config.yaml
num_hidden_layers: 12
hidden_act: "swiglu"
router_score: "softmax"
vocab_size: 8192
norm: "rmsnorm"
rope_fraction: 1.0
qk_norm: false
attn_scale: 0.125
tie_word_embeddings: false
lr_head: 0.00798
warmup_steps: 200
decay_shape: "linear"
max_steps: 2711
Below are experts of layer 3 (counted from 0) of a mixture-of-experts language model. Rows are named router (the router's row for the expert), down (a neuron's output weights, with its number) and show model dimensions 0-255. Each number is 128 + 24 x the weight over its row's rms, rounded and kept within 0 to 255.
After each expert's rows: a language model's description of what the expert responds to; "raises" lists some tokens whose logits its average output raises strongly, later layers aside. This comes from a sample of Wikipedia text that the model never trained on.

# expert 11
router [145 122 139 121 153  88 119 130 128 171 150 122  93 155 106 130 149 130  94 109 161 131 164 151 148 137  95 147  83  98 116 150 148 151 180 117 128 156 108 146 127 128 170  58 116 154 135 119 116 160  93 126 104 127  79 183  83 137 157 178 157 122 156  91 128 154 128 109 125  96 129 134 148 152 139 117 111 117 109 113 129 139 143 134 137 124 120 138 157  97 110 180 130  91 159 155 144 107 158 153 168 161 121 124 113 141 141 119 144  96  91 140 124 135 106 175 122 129 101 116 147 143 148 119 113 136 155 125 156  84 146 141  84 145 116 114 133 151 145 139 105 153 127 125  94 118 127 159 176 111 138 149 121 124 120 139 164 101  66 142 142 141 149  77 198 108 108 116 141 145 126 143 158 124 117 107 109 131 152 141 133  99 112 132 137 112 147 145 120 130 105 152 163 109 132 114 144 100 120 126 121  79 114 114 125 149 133 124 127 153 149 125 144 180 146 138 148 103 103 122 156 159 112 137 150 132 149 143 166 132 126  95 127 147 161 133 176 121 152 103  96 124 178 176 134 148 188 164 160 126 106 137 142 124 155 103]
down0 [118  98 136 155 133 120 136 157 104 108 164 108 115 116 144 117 136 151  99 152 109 115 158 103 146  93 116 118  96 133 144 208 161 120  61 119 168 155  96 115 133 105 106 157 149 146  88 114  95 118  88  83 135 117 124 164  93 136 122  99 137 140 103 159 133 139 101 136 122 106 141 135 133 134 136 161 145 144  36 141 149 165 120 143 122 145 145 157 164 176 143 108  90 132 105 133 138 131 123 129 171 180 146 174 127 105  97 195 123 112  97 114  80 117 145 133 113  93 106 124 122 145 117 159 104 153  89 147 107  89  86 130 136 119 158 140  69 153  97 123 138 119 126 133 114 164 133 103 145 111 124 139 126 135 135 131 132 138 149 118 146 135 115 154 126 124 147 151 120  71 152 152  97 109 128 116 126 116 129  91 106 138 167  98 136 132 117 161  93 156 115  99 109 119 111 138 116 147 100 120 122 110 151 121 163 118 126 127 102 129 170  90  94 141 105 144 119 123 119 161 126 157 125 105 160 102 115 164 159 124  97 125 139 106 137  89 155 133 135 159 110 129 120 111 129 152 112 112 116 135  79 113 148 117 118 144]
What it handles: First piece of a split lowercase word after the, a, of, such as comm(itment), ob(stacle), purp(oses), re(election).
raises: "end", "ended", "ort", "es", "os"

# expert 37
router [158 109 152 146  87 148 123  79 177 151 148 124 140 147  81  88 134 149 113 150 124 125 105  76 125 122 145 123 106 121 111  95 125 128 126  49 105  91 176 138 109 143 115 151 143 124 100  92 186 121 131 172  92 137 121 158 147 122 188 135 102 147 118 112 109 101 149 151 120 102 143 133 133 157 128 148 124 140 127 130 100 128 161 126  96 147 143 118 136 115 133 114 144 163 132 126  94 155 109 126 119  92  96 108 130  76 118 152 123 137 118 136 166 174  83 141 151 128 116 118 128 156 127 137 106 130 134 120 113 148 105 126 170 126 150 116 141 158 131 159 146 143 133 115 112 109 108 145 107 131 127 152 106 173 109 148 155 129 128 128 121 107 153  86 119 129 104 149 141 111 165 132 184 139 132 138 167 135  73 143 134 100 148  98 103  76 109 104 135 164 131 117 128 125 116 124 140 146 105 124 127 124 116 183  98 149 111 130  83 116 143 176  96 151  99 120 136 108 119 140 146 136 121 145 140 138 166 131 139 132 115 123 146  96 148 120 119  84 139 108 143 123 110 182 114 115 158 187 125  90  99 187 107 164 125 164]
down0 [112 116 112 144 138 192 120 129 146 118 121 109 134 103 122 108 142 126 135 145  97 173 141 115 114 163 146  84  83  81 133 142 157 131 132 159 144 186 100 128 157 128 143 148 120 108 132 167  74  98  97 116 122 158 109 127 132 127 145 100 140 115  91 120  81 130 109 140 116 157 114 161 101 135 148 135  94 163  88 129 137 128 137 140 115  85 125 141 112 135 117 147 142 148 122 127 124 147 142 165 135 106 142 146 125 148 114 114 101 124  93 158 109 134 139 114 117 167 135 117 150 133 180 122 120 160 112 116 172 109 117 115 102 153 151 102 134 191 105 145 126 151 142 140 126 104 101 151 152  87 115 133 146 124 147 151  82 105 157 128 123 134 108 123 143 161 101 119  81  91 122 154 152 151 164 107 133 114  96 149 127 104  87 171 132 113 135 116  96 155 121  69  90  84 126 119 111 127 135 110 134 138 105 146  85 140 139  75 138 126 136 147 103 140  84  80 115 135 106 114 134 102 149 133 137  81  84 150  76  98 160  80 122 125 180 104 110 138 141 117 130  89 111 135 116 145 155  96 143 145 144  84 139 114 130 116]
What it handles: Digits inside long numbers, years and reference numbers, en dashes in year ranges, and coordinate or unit marks like ″W, /km, sq.
raises: " (", " such", " including"

# expert 6
router [145  90  99 116 135 129 146 132 129  89 116 173 150 153 107 119 150  90 159 129 123 154 112 125 168 150 155 136 146 130 115 112 127 132 163 156 133 108 148 145 134 102 115 158 127  76 103 146  91  91 134 141 131 100 168  98  89 123  66 122  97 155 109 176 119 134 131 156  98 141 129 107 129 124 121 151 159 157 110 152 152 133  81 114 147 164 154  97 138 132 166 161 109 150 135  87 136 175 125 133 133 121 156 126 144  98  92 136 124 126 153 123  96 129  85 121 171 172 124 139 131 127 125  91 147 118 123 154 102 161 148 133  91 128 167 123 141 124 105 172 144 116 116 134 118 122 122  83 109 157  96  84 133 110 168 130 121 153 179  92 130 129 133 161 143 114 140 140 172 103 140 131 120 112 154 179  90 130  71 125 142 111 107 131 142 118 116 124 145 162 159 140 120 136 107 120 138 143 138  90 115 173 124 103 132 167 124 160 134 141  89 151 145 129 154 161 142 143 102 142  96  83 130 135 171 119 149 121 137 127 110 138 109 134 138 194 108 177 140 119 109 121  87 113 111 109 140 144 113 110 105 177 148 151 148 117]
down0 [117 125 124 155  96 157 144 140 163 133 119 175 138 145 117 137 104 139  97 148 127 157 142 138 124 126 146 143 114 127  99 129 111  88 132 124  91 153 174 136 114 124 164 121 155 116 165 154 143 136  92 157  93 154 148 123 118  98  77 131 130 128 142  75 138 121 118 132  81 123 165 118  98 126 108 144 151 116 148  81 145 122 119  96 128 116 152 146 122 122  97 157 151 113 141 135 139 146 159 116  86 134 112  78  93 137 132 124 116  90 130 124 144 102  95  91 129 129  97 134 133 153 115 120 127 140 137 165 129 149 143 117 113 157 144 115 112 107 160 180 106 108 129 122  94 102 149 114  98 165 121 157 101 105 126 129 113 133 120 176  98  90 142 180 101 162 112 112 141 183  69 159 175 109 117 128 172 109  95 153 125 154 111 164 117 135  86 122 132 130  89  61 126  92 178 162 134 128 142 150 140 120 107 117 110 134 102 127 130  70 107 120 105  98 121 176 122 142 151 143 133 155 112 135 157 107  90 146 156 155 120  92 141 102 115 142 133 148 121 137 110 144 111 131  91 144 164 178 162 112 146 107 115 151 126 133]
What it handles: Final pieces of proper names and foreign words, often before a comma or bracket, such as Lib-y-ans, Brug-ge, Ta-ipe-i, Bald-win.
raises: "'s", "-G", "-L"

# expert 22
router [110 151 138 131 156 124 120 108 193 144 160 112 103 127 122 188 128 137 156 156 131 102  98 116 137 107  89 161 152 145 155 140 126 168 105 112 121  97 135 163 126 114  84 107 100 167 130 114 140 121 121 165 146 138  98 125 117  95 132 141 156 140 136 143 126 189 171  92 178 165 137 128 139 124 154 142  90 140 111 148 150 182 136 137 122  89  96  99  79  90 117 132 152 129 114 187 137 104 131 118 127 114 110 129 114 104 122  84 151 136 119 154 136  88 125 146 105 124 124 133 159 134 160  85  97 183 157 101 125  83 151  91 130 127 162 127 106 130 139 125 114 160 125 137 104 142 145 156 112  88 140 126 101 100 142 152 100 139 134  99 167 139 147 114 174 101 111 107 131 116 112 129 111 169 121 107 137 160  93 154 119 106 108 151 123 133 108 128 142 108  87 157 119 121 119 143 121 143  75 100 153 133 140 175 124 130  98 139 141 107 122 124 148 159  95 120 157 138 148  72 135 106 128 149 124  87 144 169 117 135 149 142 118 119 128 112 108 144 120 129 110 101 127 128 175 118 161 186 129 130  79 119 130 143 127 118]
down0 [150 159  87  99 169 164 101  83 125  95 145 109 161 139 125 149 127 132 114 165 109 167 128 139 119  90 151 131 168 110 115 152 146 126 151 140 128 130 145 105 143 112 151 115 123 102 105 113 108 150 104 142 172 111  86 124  90 151 146 119 141 170 111 141  69 176 165 160 127 159 130 139 133 123 142 145 126 132 103 128 158 124 140 141 139 123  64 189 124 141 115 173 107 145 135 168 143 134 145 127 109 113 125 137  72 161 156 152 170 137 100  93 168 115 158 106  92 121 143 143 131 154 128  93 159 118 179 120 105 126 125 123 152 166 101 105 120 116 155 101 117 152 120 119 134 146 111 115 136 107 155 148  89 107 131 131 134 132  99 137 132 159 186 111 113 112 152 147 154 125 107 137 106 104 153 119 139 155 148 114 115 128 109  71 167 124 141 133 137  96 102 117  92 156 104 146 140 123  98  95 154 137 149  67 125 138 108 118 126  95 119 120 138 104 102 155 141 180 111 157 140 136  78 125 126 108 134 161 129 147 115 153 166 136 116 145 118 139 106 118  84 129 110  92 159  89 122 172 151 124 123 148 122 147 140 124]
What it handles: First pieces of words after punctuation or table pipes, often prefixes like pre, inter, re, con, prot, requ, plus However and LaTeX $ signs.
raises: "rated", "over", "overs", "iring", "range"

# expert 26
router [123 136 140 124 118 149 122 106  96 113 108 113 120 132 114 176 125  96 117 150  81 137 104 126  99 150 133  95 144 154 125 149 165 139 124 115 161 110 158 140 111 115 166 143 108 103 131 123 128  87 110 142 153  84 106  72 138 100 155 105 106 106 106 169 139 144 139 128  90 114 135 100 113 151 174 108 151 141 131 135 137 125 129 161  99 155 132 129  92 151 166 133 120 109  98 137 151 108 144 109 114 115 137 151 153  91 170 179 132 120 131 110 123 164 183 159 107 115 140 133 167 166 139 177 127 123 104 165 161 152 123 143 140 156 123 148 118 129 140 123 134 106  95  84 123 156  95 100 148  99 146 115 145 126 123 110 185 120  91 124 104 152 106 136  97 164 144 155 140 138 141 130 111 118 141 206 151 121 144 115 100 159 132 113 110 116 146 138 129 161 124 174  95 118 152 129 151 131 152 107 135 161 136 129 144 120 127 140 165 127 158 105 117 107 111  97  77 142  91 144 121 151 158  76 162 142 100 129 154 151  84  94  98 159  87 135 111  97 131 121 107 101 162 107 112 153 149  92 120 173 170 129 126 132 110 117]
down0 [141 109 128 163 180 115 172 125 114 162 116  60 113 167  70 129 160 118 133 126 139 141 134 132 132 120 118 162 114 124 124 138 117 135 119 111 111 141 126 125 134 151 141 115 113 138  93 197 109 105 134 141 125 144 134 115 121 119  81 121 101 119 114 111 100 141 160 128 114  91 120  73 121 170 129 117 136 139 142 110 152  82 125  87  88 123 152 110 156 126 104 137 177 168  97 147 112 125  99 101 152 157 136 160 120 141  96 157 144 152 158 136 143 109 139 155 112  75 104 175  84 128 120 161 131 143 132 111 119 152 121 137 117 138 155 153 133 109 135  85 121  83 140 117 144 126 129 113 124 119 145 120 141 128 145 127 110 136 110 128  92 137 106 106 119 160 141 133  68 133 123 161 134 137 145 104 185 158 134 136 130 120 127 115  89  96 103 129  89 177 160 167 102 149 128 102 115 100 143 124 138 127 134 108 141 152 128 142  88  56 139  96 115  96 118 137 149 219  83 124 145 148 185 124 152 123 139 104 127 133 150 119 140 145 131 114 127 123 107 121 136 114 161 122 153 154 118 122 117  92 160 130 153 122 144 107]
What it handles: Word-final inflections and noun suffixes on verbs and nouns, such as -s, -ing, -ed, -ers, -ations, e.g. mark-s, debut-ed, quest-ions.
raises: " of", ",", " and", " in", " to", " on"

# expert 13
router [122 181 139 129  90 139 136  71 158 109 185 127 126 118 108 152 137  80 143 129 125 108 152 115 106  89 114  92 115 111 176 101 112 110 115 145 106 154 111 135 147 112 133  79 124 106 162 101 133  92 130 119 121 134 151 137 143 122 126  93 143 109 110 100 110 122 146 149 150 159 129 115 125 125 103 135 104 145 108 160  87 147 152  99 102  76  87  84 162 101 123 117 129 109 123 109 125 122  84 128 117  67 105  73 139 104 118 103 144 145 142 167 162 138  97  76 122 163 110 117 155 103 177 136 120  90 176 141 120  99 126 130 130 162 134 108 112 171 120 103 153 112 113 121 119 140 171 127 127 141 111 121 112 191 163  98  92 124 103 132 121 105 138 138 125 130 113 151 161  90  80 139 102 147 154 127 110  91 133 166 140 117 140 139  94 157 102 109 174 124 151 129 147 144  97 129 114 118 146 126 166 131 131 129 129 122 159 162 122 104 120 142 136 112 127 169 145 164 154 165 140 141  99 110 154 163 108 165 139 133 151 104 146 156 144  90 147 137 134 177 127 119 125 164 129 121 140 135 133  93 146 144 124 127 151 113]
down0 [ 89 141 102 141 116 141 164 108 142 133 106 125 141 112 158 133 154 143 101 139 183  74 170 194 129 113 137 130 109 134 153 127  93 150 128 112 109 147 122 127 104 167 128 113  68 129 120 102 168 145 114 136 126 149 143 193  89 175  80 151 104 110 154 164 130 149 150 116 127  80 160 118 107 131 130 137  96  96 100 100 154 142 119 135 118 101 121 119 122 143 116 138 148 168 122 141 172 104  98 109 138 138  91 128 147 145  98 129 180 120  90 147 113 104  83 136 122 138 103 126 103 118 116 130 134 108 139 135 137 114 128 147 126 100 128 126  94  93 123 148 114 112 148 107  98 189 129 106 143 108 135 101  96 124 132  95 116 148 133 114 139 134 138 154 141 120 137  86 160 109 114 172 124 128  84 131 135 164 144 137 113 111 153 153 144 160 162 148 113 102 120 125 157  78 126 102 105 119 111 122 121 112 121 138 131 123 149 144 179 151 117 187  90 112 147 122 145 123 136 159  91 145 124 134 167  95 134 119 177 103 166 104 136 117  69 115 151 115 136 106 124 112 148 145 138  88 104 163 111 158 148 113 112  93 144 127]
What it handles: Capitalized name starts such as Sun-, San, South, January, May and words like war, battle, south after " in".
raises: "f", "y", "ies", "aw", "man"

# expert 4
router [155 158 137 165 108 183 133 121  91 122 144 147 135  95 109 124 108 160 111 119 167 123  98 121 139 141 121 140 135 103 103 154 105 158 100 164 121 100 162 142 148 102 118 157 136 130 123 156 136 141 133 134 121 160 126 104 150  75 109 149 142 128 136 140 144 153 121 124 140 157 144  97 103  97 127 170 151 129 145 144  98 108  79 100 179  97 119 156 118  99  75 111 143 136 121 109 133 132 155  88  99 119 143 144 122 149 164 140 134 154 135 114 155  63 129 151  94 117 104 131 143  89 158 145 128  81 104 113 129 140 111  96 114 134  84 156 123 115 101  88 143 124 133  88 152 129 150 122 109 141  75 127 140 114 111 114  81  73 118 147 141 157 153 145  90 111 165 130 145 152 146 133 124 123 123 140 155 125 126 112 129 145 124 128 107 140 116  93 162 115 114 150 154 105 117 135 151 119 135 146 125 104 127 153 110 153 192 141 123 151 149  85  85  95 141  99 116 184 162 131 108 143  87 156 112 143 167 142 125 141 143 129 119  93 153 152 134  87 118 107 163  92  84 107 103 139 103 142 106 179 127 125 114 181 126 137]
down0 [111 185  96 109 142 144 141 144 116 162 158  81 157 155  99  83 115 159 139 110  85 105 169 117 139 105 152 135 103 104 160 109 134  70  76 110  99 130  79 118 134 131 161 157 164 115 156 129 116 139 149 143 148 153 117 139  91 140 126 164 125 131 146 106 145  75 114 151 106 135 132 132 137 124 107 110 160 116 125  91 139  99 120  86 115 149 153 166 136 128 184 135 120 149 125 100 102 132 113 111 142 126 112 153 178 134  94 126 118 164 133 198  96 101 105  97 129  99 160 111 147 131  94 127 157 107 104 124 134 107 111 148 131 115 164 107  77 124 145 126 111 144 149 153 101  90 137 156 141 137 132 114  97 128 138  99 119 119 146 157 115 140 120 129 107 101 133  90 171 144 135 144 146  75 122 121 170 114 154  77 160 138 136 120 149 133 117 145 131 164 131 107 145 160 158 138 142 135 125 102 132 168 144 102 140 155 129 103  79 114 203 129 151 140 159 149 146 155 114 125 145 108 121 139 155 140 137 145 136 128 137 134 142 109 137  63 134 142 124 108 136  96 113 114 177 124 137 125 115 101 125 145 131 124 142 107]
What it handles: Word-interior pieces after a first letter or syllable (F-let-cher, sc-and-als, bring-ing), plus the 0 inside years like 2008.
raises: " in", ",", " ("

# expert 34
router [138 116 146  99 151 145 147 141  81 108 101 164 139 165 163 186 147  91 112  82  85 102 155 121 158 155 106 141  89 105 155 139 163 170 168 141 116 115 139 121 114 101 148 143 146 126 158  90 104 108  99 109 117 127 115 118  98 149 145 114 127  99 154 149 126 109  79 117 143 167 140 152 127 121 134 133 125 108 135  84  90 146 158 136 179 144 160 131 132 108 100 146 140 130 150 109 156 119 152 116 160 148 136 136  93 150 123 159  90  86 104  83 120 123 112 108 124 145 125 117  98 160 138 131  81 120 129 151 162 106 135 112 111 109 140 131 112  89 118 118 120 134 127 131 118 149 103 123 133 123 123 171 183 183 132 122 143  60 133 110 158 154 142 140 124  83 135 112 124 149  95 176 151 145 139 163 108  96 124 148 132 143 166 127 107 147 137 124 143 128 157  90 106 107 161 143 116 152 147 148 152 137  70 103 115 154 147  77 164 157 158 150 132 125 119 114 106 127 152 125 142 163 105 131 129 156 138 130 112 116 137 117 140 119 129 170 108 107 145 153 154 118 107 138 151 117 119 139 164 146 117 142 127  63 118  81]
down0 [128 149 137  94 178 146 119 136 133 129  82 120 125 108 127 128 110 101 109 129 159 153 100 135 151 135 154 130  98  96 158 120 140 122  95 102 164  94 136 128 139 145 145 142 152 137 151 141 154 100  74 112 136 151 133 114 132  94 152 131 162 116 125 144 121  94 161 140 158 123 125 145 158 156 118 101 124 142  93 150 140 105  77 130  97 140  86 113 187 115 161 113 103 109 121 132 110 164 117 130  77 118 145 135 139 111 125 146 102 126 139 122 114 137  68 148 151 159 160 109 106 169 158 177 152 129 146 145 134 100 109 153 147 109 150 134  92 153 182 101 129 133 127 119 121 129 147 106  91 119 107  95 107 165 157 124 119  82 126 153 130 118 131 123 123 103 161 109 173 140 117 123 131 148 119  91  53 125 136 140 137 153 103  94 170  73 126 151 141 166 109 166  98 127 146 132 114 118 154 159 136 143 139 121 165 144 119  88 166 124 130 144 100 157 133  90 134 121 109 160 153 130 139  94 139  89 143  73  90  81 141 133 158 147 130 149  94 106 104 120 116 165 112 119 137 177 161 133 114 127 139 147 125 143 142 138]
What it handles: First digit of a number in dates, scores, ages and statistics, such as 2019, 12, 3–2, age 30.
raises: "8", "6", "5", "9", "7", "4"

# expert 43
router [152 112 124 131 108 154 124 120  89 116 142 183 153  90 136 153  91  92 143 168 183  99 117 110 101 156 167 135 153 121 106 159 157 157 110 153 108 181 110 186 102 156 160 152 145 155 122 147 123 160  82 146 143 107 106 154 159 127 111 102 156 116  91 128 114 155 140 128 113 122 154 135 118 149  90 124 128 120 100 118 174 149 146 156 172 112 161 153 180  92  65 115 121 100 127  66 123 146 127 150 153 123 103 131 160 157 107 146  89 138 133 140  91 133 115 110 149 102 132 132 147  90 112 123 130 165 147 154 167 149 162 135 127 131  92 127 121 123  93 100 102 165 141  96 125 150  97 135 174 119 140 153 115 122 126 104 149 105 123 153  89 131 101 131 122 111 125 122 167 155 174 125 119 124 115 139 129 153 140 124 126 146 133 134 114 140 110 175 132 129 127 101 113 122  86 140 178 129 158 114 132 155 133 137 170 125 169  97 111 141 117 126 141 161 110 146 114  86 163 156 140 124 122  84 128 154 121 149 114 140 126 131 141  93 107 139 115 113 157 129 131 148 165 106 104 113 115  90 141 139  98 168 128 121 120 132]
down0 [135 149 112 113 153 143 120 160 111 119  86 130 126 126 109 118 126 166 131 149 125 126 118 146 103 102 108 105 104 126 160 137 130 150 157 136 117 174 148 108 103 142 122 135 171 141 160 172 159 118 125 137 165 145 123 110 142 116 119 135 125 128 114 106 166 153 144 136 133  83 118 147 159 140 158 116 142 113  72 131 102 123 127 133  60 123 169 110 111 150 135 121 126 120 143 175 144  75  93 125 164 140 144 146 144  91 132 141 123 115 134  91 113 107  85 139 108 148  81 108 143 105 147  94  63 135 130 121 150 127 147 115 131  89 126  56 111 134 133 141 149 135 135 156 120 113  79 172 131 150 152 122 125 110 158 122 119 153 110 119  92 127 100  94 103 130 182 112 137 117 117 140  95 149  76 139 162 137 108  91 143 149 119 138 133 112 128 110 149  95 167 111 138 149 136 120 104 159 101 138 125 122 103  59 111 154 154 147 123 180 128 138 152 142  75 142 130 107 137 128 108 115 155 148 132 145 110 120 160 105 109 139 114 155 124 137 115 179 127 119 169 135 138 105 147 170 103  89 146  97  90 112 115 166  80 101]
What it handles: Middle pieces of Latinate words after con, ex, inv, such as inv-ite, consp-ic-uous, Con-vention, evac-uated, adv-ancing.
raises: ",", " on", " of", " to", "\n", "es"

# expert 16
router [147 146 117 151 119  79 121 157 154 151 178 148  96 129  98 103 151 145 159 146  69 127 169 118 133 124 125  90 146 121 117 127 169 127 118  86  93 108 137 124 112 123 144 143 123 175 142 115 113 176 113 130 190  87 130 138 104 129 116 143 144 126 151 102 126 108 131  97 108 121 137 118 132 157 138 146 112 121 111 101 149 124 134 153 137 144  85 120 136 103 166 106 112 115 154 182 104 181 140 111 129 125  99 143 147 149 126 150 123 113 135  99 101 141 164 135 152 129 118 117  90 156 150 145 133 149  92 119  92 116 109 129 128  62 145 155  92  67 142 118  83  89 160 103 127 137 105 114 110  86 125  96 167 115 139 158 122 126 118 152 148 139  97 117 140 107 108 148  72 109 141 103  91 161 109 180 125 115 124 140  88 100 123  77 180 126 132 159  81 125 156 124 141 133 156 125 125 112 130  96 107 143 124 173 132 138 132 109 132  99 110  82 143 140 109 138 128 131 116 115 136 143  97 139 131 101 123 129 152 123 143 115 125  91  99 172 114  90 127 120 154 113 169  83 146 134 100 139 156 160 126 110 129 127 110 110]
down0 [139 169 119  83 154 134 123 128 121 126 110  98 142 152 148  76 139 144 139 105  99 142  94 130 134 136 126 126 148 130 106  99 126 120 116 131 149 143 160 131 157 138 106 156 159 128 102 119 113 158 118 123  93 151 130 121 152 149 164 196 121 145 166 111 106 119 185 140  99 155 117 133 130 134 119 170 104 139 235 143 115 137 145 128 120 108 109 125 125 123 132  44  97 128 131 117 137 161 104 125 111 134 155 166 124 165 124 119 140  86 154 124 121 134  97 128 148 154 109 127 122 111 159 101 136 141  98 136  95 127 171 160 126 154 102 107 128 111  88 145 133 117 116 103 153  99 124 117 113 125 155  89 145 130 118 112 114 139 173 158  84 100  88 106  96 140 163 151 144 119 116 133 116 132 154 129 117 170 115 151 120 147 142  97 120 152 109 139 115 130 109 146 134 190 154 111 142 154 165 124  87 130 146 108  99 100 120 113 136 103 110  69 106 144 107 139 135 109 129 136  93 165 119 129  97 138 128 128 141 145 139 126 111 143 117 103 109 123 141 106 169 138 112 135 126 195  72 116  81 115 112 165 122 149 136 138]
What it handles: Head nouns and suffixes naming organizations, teams, roles or systems, such as School, University, columnist, commentator, team.
raises: ",", " and", " (", ".", "\n", " in"

# expert 35
router [141 171 156 142  86 110 137 141 126 139 142 106  91 123 101 145 158  86 155 143 103 144 156 134 126  94 122 133 133 144 109 137 136 145 115 171 115 130 135 126 163 120 137 127 103 143 118 164 138 176 134 112 130 119 121 178 138 136 144 109 118  87 146  97 111 143  57 107  95 122 119 103 128 149 144  97 148 132 125  96 109 112 109 109 170 123 174 166 131 136 157 123 156 133 130 109 147  71 173 117 118  90 145 135 136  88 102 118 101 147 134 165 119 130 111 140 128 112 101 111 159 118 132 105  94 135 124 142  94 126 118 128 125 155 147 157 104 101  98 153 123 117 169 131 126 100  84  90 136 129 164 147  91 109 189 139 165 155 115 152 121 165 143  97 171 151 168 140  96 144 101 176 159 105 120 172 135 136 161  84 122 138 143 138  85 154 160 157 130 145 117 151 181 131 100 173 113 142 123 138 101 144 123 109 112 106 133 152 146 131 120 145 122 128  84 119 105 112 174 149 108 132 104 111 130 166 113  92 114  81 123 136 143 157 151 126 113  81  81 160 156 142 129 134 104 123 146 146 137 169 134 123 128 133 131 119]
down0 [148 139 124 110 140 123 120 139 145 141 100  87  97 166 110 125 172 156 141 132 161 105 101 140 152 155 119  88 126  97 147 141 128 112 126 127 125 143 133 127 159 136 109 110 110 170 127 141  61 117 189 148 131 144 151 107 161  78 114 115 113 142 114 125 112 153 109 157  83 138 141 178 121  98  91 134 148  80 140 108 169 129 121 120 122 123 132 128 123 121 149 132 137 190 100 108 135 134 120 132  88 110 132 108 145 146 169 146 149 122  93 114 105 129 152  93 137 122  97 107 121 142  97 135 125 108 154 115 153 111 145 159 101 137 153 131 125 136 114 119 139 128 124 123 114 105 141  73 105 150 108 143 120 150  95 136 125 186 125 130 135 157 126 158 121 126 161 134 141 106 127 146 117 113 138  91 148 114 154 116 119 145 127 122 177  97 139 121  72 149 125 137 128 152 125 121  82 109 113 136 161 195  73 167 132 159 151  98 167 124 107 114 120 100 154 146 125 187 125 118 147 120 151 151 173  66 118 162 134 123 120 148 132 160 172 145 128 116 143 165 127 167 133 127 104 140 146 148  62 122 131 105  87 139 162 138]
What it handles: Digits inside table figures, percentages and money amounts, plus inner pieces ac and ar, such as n-ac-elles, veterin-ar-ians, sol-ar.
raises: " years", " present", " year", " June", " May", "ame"

# expert 3
router [152 142 129  96 128 158 126 163 150 104 104  79  98 145 182 148 148 176 132 140 138 133 135 113 137 141 153  78 115 150  97 117 121 110 123 169 120 157  84 131 121 127 133 115 149 133 105 102 161 129 147  92 132 135 129 124 127  96 117 133 139 107 143 109 138  72 152 151 126 164 126 120 148 117 135 105 171 126 129 140 124 134 151 115  61 108 108 101  92 121 149 157  94 157  94 165 130 105 102 157 110 128 180 143 124 100 160 121  59 121 133  79  96 127 119  75  98 130 135 160 110 120  96 159 119 121 117 138 104 157 149 116 130 116 129 133 101 154 141 103 160 105 122 156 117 142 138 152  96 158 142 125 145 161 115  97 111 148 120  89 133 127 131 129 131 114 154 134 128 167 124 127  86 109 150 114 149 111 113 169 131 155  91 146 118 133 145  96 133 150 129 139 137 116 140 104 128 119 140 169 114  99 164 125  78 137  82 121 130 133 106 181  76  87 139 119 109 139 143  82 100 145 140 125 121 126 124  86 156 150 151 120  87 110 138  94 144 116 111 121 170 145  92 101 156  73 124 122 139 131 124  93 161 126  86 145]
down0 [164 132 116 101 108  86 133 128  80 123 124 144 109 108 128 131 162 143 105 112 139  64 124  91 118 136 130 198 141  96 153 105 107 130 118 118 124 110 179 176 136 137 129 143 120 165 147 149 107 133 120 147 132 108 156 128  97 151 134 143 112 119 143 135 137 126  81 138 130 104 128 144 127 143 121 123 119 133  91  80 155 113 137 122 139 111 108 133 101 171 158  96 126 145  90  92 139 173 160 118 124  94 111 114 135 140 140 250 124 136 121 118 122 155 138 128 152 129 140 141 111 209 111  92 135 113 199 135 148  84 127 135 157 128  87 134 139 142 128 141 139 143 105 151 102  79 110 109 140 136 164 155 142 123 140 122 101 150 116 122 128 145 118 129 104 122 139 132 143 118  91 158  83 140 149 130 122 113 111 111 102 126 106 119 102 118 104 165 132 132 187 115 140 132 155 138 153 144 140 171 112 120 119 128 118 116 129 137 134 124  85 117 144 131 108 114 151 132 121  96 143 134 177 153 124  90 100 132  62  85  77 144 129 136 127 135 110 140 135 135 122 126 117 126  93 104 113 142 146 136 146 121 112 129  91 108]
What it handles: Short vowel-ending pieces like le, se, re, ale right after a capital letter in names and words, such as W-ale-ed, W-ere, Sp-e-aker, and There.
raises: "ley", ",", " that"

# expert 36
router [ 98 180 104 122 175 122 133  80 144 151 124 125 116 174  97 126 170 127 117 149 101 164 128 140 136 110  96 136 119  95 138 119 143 123 141 114  68 155 168 147 167 128 143  93 126 127 159 125 129 157 141 166 132 105  90 145 131 110 179 122 109 131 175 115 117 144 166 119 144 126 102 170 120 123 141 157  97 140  79 158 135 143 141 132 157 134  83 117 143  95  96 119 120 127 135 142 105 112 130 133 146 125  90 172 109 150 161  96 155 110 118 103 167 130 164 162 101 117 140 135 187 114 130 159 146 138 127 162 140 128 150 185 114 116  99 111 147 129 161 137 140 143 121 120  97 108 129 145 110 134 126 115  95 136  81 134 178 126 109 107 143 112 189  82 149 100 152 164 130 128  91 124 194 138 107 175 101 121 112 147 112 120 132 143 166 156 146 158 138 120  86 114 117 123 160 140 108 104 141 147 146 133 130 129 126 152 156 104 156 135 161  92 159 128 125  95 107 118 146 137 164 128 122 131 127 145 130 133 133 110 164 100 105  91  86 157 124 125 119 140 123 130 132 141 121 173 153 161 146 124 143 120 133  82 141 124]
down0 [122 124 144 130 137 103 127 120  64 119 156 114 128 139 152 143 118 122 176 133 117 123 129  98 127 142 121 143 145  91 129  99 129 111 207 103 130 110 125 129 139  84  93 159 139 179 136 121  94 128 128 107 147 136 147 136 119 142 135 145 131 139 136 150 148 118 104  86 135 108  72 112 129 115 160 140 130 110 132 144 113  92 140 100 128 157 121 112 128 109 160 127 141 155 128 122 129 129 180 153 152  98 161  92 174 138 147  98 121  89 135 114 127 136 146 122 147  60 101 115  94 145 136 139 106 120  86 148 140 133 131 132 165 133 120  78  76 111  83 101 112 175 135 132 110 149 114 122 118 103 120 139  76 138 153 209  89 136 152 116 132 135 149 181  83 140 158  97 147 120 128 113 122 111 129 124 117 127 109 185 137 147 117  96 106 147 120 122 148 104 162 143 119 140 148 129 154 130 145 129 123  92 158 172 162  95 155  96 127 161 108 145 121 164 101 127  97 101 160 134 111 160 106 137 157 137 149 126 112 116 124 126 141 156 163 100 148 120 134 127  78 111 140 155 101 173  90 153 115 117 126 134 129 100 106 152]
What it handles: The first letter or cluster of a capitalized word, mostly surnames and proper names, such as Dr-ummond, B-uffum, P-ayne.
raises: "ask", "ous", "ung", ".", "unk", "ul"